Experts of a small language model.
Size: 11 layers, width 192, vocabulary 8192, 58.2M parameters.
Experts: 256 experts in each of 11 layers, 32 SwiGLU neurons an expert, 8 picks a token, a softmax router, a shared expert of 256 neurons.
Training: a variant of SOAP for the experts, 734M tokens, 5691 steps.
Below are experts of layer 8 (counted from 0) of a mixture-of-experts language model. Rows are named router (the router's row for the expert) and show model dimensions 0-191. Each number is 128 + 24 x the weight over its row's rms, rounded and kept within 0 to 255. Numbers have three digits each.
After each expert's rows: "comes before" lists some tokens at least twice as common just after its tokens as in all text; "raises" lists some tokens whose logits its average output raises strongly, later layers aside. This comes from a sample of Wikipedia text that the model never trained on. Tokens count by the router's weight.

# expert 232
router:124125145095144119124155111127141152138124135128122118128105112105134097111128136171172163087120089138106178152166113113146114120080129145136099145161138103133096101133138154099125098135106149163132114124131159105117103141084131111083139109150117127132084125146105172117152112110131117153134145140111166100137122149192142172121113071129135180126107141114097133148109164106118170122138123165132147128186155142118114173060164110106102107117157119134154089161120146124116109107109127190079103127139120115106116137146129168129155136119171154109143104109111126142127106128088112107
comes before: ".", ",", "%", "°", "–", " km"
raises: ".", ",", " (", "/", "-", ";"

# expert 247
router:160127118133143135146120125158130151158198130114127123133115092105162088150093177117083113146132096111144129160125134154101092141148128151126151109131152149123089141128170125137138121134137144139134173110106147144154126116125132148122153115116127140097122113136125083060106085118170109171132116117117135082122141087135085109134132137111051131101126154146151133121172131104111091091093154106133114153173092120174127183132141125118132101109144075129152143113105133204137121167117120110110120112150125126158143124129117131163120135115132151142135126143125145159119117128173107092
comes before: "ic", "ical", "ics", "y", "ation", "ian"
raises: "ia", "ian", "i", "us", "es", "iet"

# expert 210
router:131137166106126153123148108091142106120109081173146102159118106175130104156123134101164158114157106138148127121118093138123130109103127157144144150120152128173092155111138114104114069151128155106109125144119144171127124093159111145123151116171107133122134149137123131128108104132118134133110091144114110139136155151108166132050131148105115135140150129157110157106115129145146140099162137168122131118121164116126167117102145124099136126123135115161153122171115139123105122136179094120120140159161092128106110082176086188082123157111120140119081085175132127179130141159113100146
comes before: " is", " (", ",", " was", ")", "\""
raises: " Orth", "ão", "zy", " Lithuan", "Japanese", "ID"

# expert 93
router:110159147116137112173138132141179072145139140164112168161141090123119103168122115100110141108124074171159145118141134122128117157117120135133155129111098101143128192162114139156118115108156134091095148133125156133127121108149111164104130131125114154130110109122130123102117140105115138115121093178142113090146149119152131117065085120127149159159118141162094127121109129157084123120094104153136123069111171110129150147126146137112139104105090137119093088129145136163110127154128100147159116111112108118045109112086109136148156144084134103129093121149104109106155142134140129150
comes before: " of", ".", ",", " and", " in", " for"
raises: " and", ",", ".", " of", " from", " ("

# expert 179
router:110119094118140111102141157157112201100082119146144181105142140103143120109161167153122143122132135103122128151127140148144119089114087103077108137100105097138168103114105132115129108148110177130139156149137129112147147155149115112141113102133136124122126142131134115156143129111163136167124130171152153082077116128107136100116164116163159150084083153121107110137114144093131144134181115137113148131122149101106095108136104147144084126140088140131144157142130105144155181139097159084114115116151118185153098158139119130140128147154175141142136109089111119122108134158083102095
comes before: "1", "0", "2", "3", "4", "19"
raises: "J", "A", "She", "No", "m", "no"

# expert 240
router:115124147113151122177164143138126144114166118142098117135174140169103163130110124143166091128140125106075153105120140121135111112171138111125145133126069179129148162145125137115129163093127153124142145138116138131138128110127149121130096150138111160109130131160111105103159156169140114133158100106134106152081123149136110085155134143113134115113150072094194095133124137200097133129134112114117131130145125148094146133138169125140120114106136116155128127140149152113106107112166131092160130151110170094077118180096130108099142073125116136087104096148095105144163151135128147139
comes before: " the", " a", " his", " this", " its", " their"
raises: " the", " a", " this", " its", " each", " their"

# expert 199
router:090148124120142157125109158128142142144113109107101123137122108130120158165123119138133119127139159099100147166124100121137114109119141135083144116148118132101142142159143117165147093089136125083119097130136159107135111126119156161110112085125128088142097102141102138128157138164100140144157106088172115103105107150124094117160099088110131105144125088075107132159134142138174185146122064099151127131125167149106169104186175141157135151137115099178114152141096138095112114089156093127122130118145157153112113154123159102134158092165138124146159123142158108124161132130151162149
comes before: " the", " a", " his", " an", " its", " two"
raises: " a", " the", " an", " over"

# expert 200
router:110089131129166140160147141170093116152135126083085149135142142130163176152118098128099119094108154116155108104107134141136159083078105159096149149146103128097116115135126113125137151147132102158125121135100101101073106112122088138143125094088102094135137131150127104158142080107114125137112165111142092109120124104128056133117125104136149124148164143144143112141107148132162140137113160114106107143148140168137133192124137142097158091116108144134123139171071120141107077138156117125139120128088139136139124120123103129130164095155138080121115114118178151122152096147132138086
comes before: " 0", " ", " 1", " 2", " 3", "\n"
raises: " 2", " 18", " 1", " 3", " 8", " 7"

# expert 133
router:134107127155154141139127117093118091113140091146130112158102120145130103124095144151163154122171157171117121148143144134139093140131163176140142124109149092111160119114090123124155094154146163133099085100175141126092139123144142159108155157152099102137069128145125148094145138133088103118127147145121108122160135129110127110070108100163148165148086118140126134106122149120136106116164110136108152135157176111130118128085148152112149158167117159127114144119123145107140117101125117136124117094099139122095163079134103164116134171124122131165114101217138093103098152111124117131
comes before: ",", ".", " and", "'s", " in", " was"
raises: ",", ".", " which", ";", " in", " ("

# expert 195
router:080166117169120148131087113155106126126131132115153108146095117132134098095122127160138160122110178142133090105133141142119130133077137124173142115115156100131136108151141117131140081117150177140112095090155149109114139149157112128123149127098121074106116138133132131141137123105097102085097153149098129140171121127103123131073098111141147159134097084106147142129172137116114079129128143123083148140129147146167126129093143104142159171162079156129123128114145093117173103125091112111146157086087096147124150111128136141091103142126122127137115093186146151094105124136104139168
comes before: " |", ",", " (", ";", " –", " as"
raises: "\".", " (", ".\"", "\",", "\"", " —"

# expert 177
router:105165130114186112119146101142093119127093141148136113117123151098126122062129132110099144161150112104145104173153157132135115118130117147163101138133102164145155120167129130136112145125174109115125139131086120155143150088113099108129119112107145129136150148132083146116117159114151105141143088181134117131140093125074143108142149133127106131147140118123125125162090102151111133092118170145129119154098135143128153156141123081151132161110143122151139122183155130136096150126138129098080106111139151159159078068158080104163128150133109075188148133119098127115140130099159128138
comes before: "==", "===", "In", "The", " ==", "|"
raises: "===", "==", "====", ")===", "There", "In"

# expert 180
router:101119085104113125156142160098123151171151098121118120175157137182130170080151173138175084128124157105103143123136109118106137150163115143111130152160124164141114142121118178115091151093115149096153134125125125143142132154090123145092096140123144084172125182153086148123134123166131103142140134105124135133126143140142104083167154132115138130115132099078153100133119154123121109142137150128124083158122151092143116150155134126141084091097121144159105103173131157109110147119150125158125132084123161115098080168115129086104134108100118124116117117110103095152147121130135099121
comes before: " the", " a", " his", " 18", " this", " its"
raises: " what", " the", " contemporary", " Western", " Britain"

# expert 220
router:092158156090098138121109067158131132130121165099149165127085158123108136103151158150147122157119140080147105166121110098155129113099110113120112111100168113132129144120124133104140130109152123104118144118173124123149127139153180126138140117106140113084124100124113108151139128135152116171110131132150120149158149141088122101133139145133160169103129134084151111145140103107106163145140162109149104154128137148089126139112117092088107147170121119162094156150160158107162133146135075128137139128113144090128120088119127150153139168169098161167066150132159149145103083157101109161
comes before: " |", ".", ")", "irst", "R", "L"
raises: "ich", "lam", "let", "lor", "eb", "rid"

# expert 113
router:129147133114164146131124146157153134099171153089102147118133119129122169166105086102136125093063151116137115139118131135105161137120135121099120186163136092109129108149123120093147152109141130128159151155106113147116117151149088138104147090113123082119128160119128131163089110109135138134116144111140083167135156100113093140106090147141139093115178108133129103127145144171155107138114125081126107153158159141167141147072147130126158113118149161112138151167097159129127092149159113093096192142074147136134137125121143104126147101115145112147103122144142127143171116166093149126
comes before: " 0", " 1", "\n", " 2", " 3", " 4"
raises: " (", " 3", " 2", " R", " C", "R"

# expert 187
router:137144134113148143126139109138092153111168131104204124134148120109136077131135132142131094110121136148158165115096113132135083130152113104148152137127119141102102131180097128130139157094134144131144131102090175153131125149154088172101121108151106118103147105117100109096128068153100100152149128158136146126084171161119117140133142131139117091114120137101146160103100097104099107138130169091142133095101119146125142117140133089138138130113126095109160129120098147135094154128079086095131119115131081111154113132132092126148148080128132114133107137131080150113108085100107192104
comes before: "ing", "ed", "ation", "ment", "ence", "ion"
raises: "it", "ing", "ro", "ig", "od", "ron"

# expert 67
router:102109148116113114121168129091123130123128143121101103134141103140153135125099140143103170172149117115195125135134110129120132117117147184140097096147109110178138099170152174173140106163153105171127149140123135158150124140125114100134153123118159144150101166151150117118097083119189101124087113173118082114094135115097167147109097121127140176076105132138153101102091122117094111116139136142129112152144123099144160141148139143082176103159139127107125120132105144133089116145154112136152111127122118118135077095123106153086124144125136150132118142117156145100134170123157114094
comes before: "'s", ",", ".", " of", " and", " in"
raises: "'s", " with", " in", " |", ",", " and"

# expert 206
router:096157098112150143140117146148130140187150102128099131115123164105120124079137164123137182090109153115146128132125095140097113129165128125152095112163113110114093143096158126112140147138153110124122169119132180094150183137144138133143146126089109134084157153121100117131104085149157132108118124139096109148134120087134122136130116127150137105094083150115131103170151115120141160137151112150109172119111132159133081175130102085108101147159135118151142112174111157127124106123132129142140152164178140117131099124133084174131137092134112154133144167108159155132078081104107119115
comes before: " |", "%", ".", "–", "/", " ("
raises: " |", "|", "P", "}", "oin", "ly"

# expert 219
router:080165106103188180168084117147132139131136151094110150117124109126152140160122076122128146086092149119151143164113151162176168143106112133114126136163157083114131083091109108104153146097141113148146089121108124095134102148140099110149148083133117081098148129130143104169148121101157115094137143121157096162107157095107118143122115146146159147123154099148110119110119107143170124126168138091114093165103145149150126130104172139124163106141149146127153138143128169115134104164127107104101151106111145134109141136099120120132173127136133103124114100143151128155157135163102127111
comes before: " 1", " 0", " 2", " 3", " 4", " 6"
raises: "ill", "ol", "an", " ", "ep", "b"

# expert 252
router:106129181136140164103110157113093150152127184126126124153129089162087148096125156084103138083133145102128122161159117121111131093109124086129137145129148126109129164130092117133131119185126130097120143115106142131192116110146125139122153101131108113176154131147114091137105175156128167125101141153113151101103157140112088189121099164115149126147125124119126144119117171118144130155106157171100105125132118140116168098085136129148119089149158151125171107113135116159124133172106205100114110107115138152122125125133153098137110104147120131133101119107137153109099106106105120102
comes before: " |", "%", "ign", " of", "urance", " were"
raises: "roke", " Korean", "olo", " Moon"

# expert 110
router:087139154091136145104106135135124151084098149132140193096134139106138111161153156107175166133124120102095129127122111145139162109117125153116127170085130064125153125090139133108128126133122125085138140138116164151102149109090111086157145095151153129152125139100132099149124110097167173162128102154131114094107074157157148100110117135163114095098100138098125104142105093102135088149163126129136140129127151118105105141164128116134098100155123121113154160098132113119151156118103167107115130109125159157142119137107168118115147101160170145107147130088083150091124126106098110147
comes before: " |", "1", "0", "2", "3", "4"
raises: " |", "U", "E", "unc", "T", "0"

# expert 140
router:121176118176127085123105129145114107127140125155110113165120105138146154110102147134108122156116160154116099117105143143117112132114156161139151095143154081097128092134091132153155094136144181151157080094165174128125175163132139120141143120107075114100117173100100122145116123135142140101145161151117098160163140126126138116077121117157141145118113105154164108126147128118118101095146117111113177151119142159145113145113145130098151161142082166137107107103143123138154114157116141123133128077098090124139153168105144130104119151124108136169133078191164119109115137103115133115
comes before: ",", " |", " (", "'s", " &", " –"
raises: ",", " than", " (", ".", " S", " P"

# expert 111
router:173193142115112123156142100141095160115172132165123113098114119120106101084119115113161143105070123125103093102125098123150131117111138131121122117104146109131118109142124105099115111091140114153165098070134150109099101125150104129117134107117150172094101146136094147161136133093121164126126117068150111158162106104129108123117110106090114156172117116127130096106118137138129125113155129167115135130114149141151135145094179156120110114085160121125141151159093138087138135174127119109102163132111133131144100126143184129109140161084137190162103113130138129162088122151106111121
comes before: " |", "–", ";", "',", "'", ":"
raises: "'", "',", " |", ";", ".", ","

# expert 178
router:122107134158150116133151137139139135154165150135111097110086118096131096149138144126106162130117104084120126110099130135101129117165087121140117153174132168125150106120115103127132164175145124147112117138156132115147135115112084146155156112166110119165124122110140103133095137161126145115152099175125142079072133111110112149115115148154131157115153098122125095150089152118077160141134159150102135133126109144129156157112108135087182093171173160077077157126142108154086100120122127138129134151168138171127106111084098122147146151148170115092130155125116122103093140154100113125
comes before: " and", "\n", " by", " who", " in", " of"
raises: " from", " and", " on", " with", ".", ","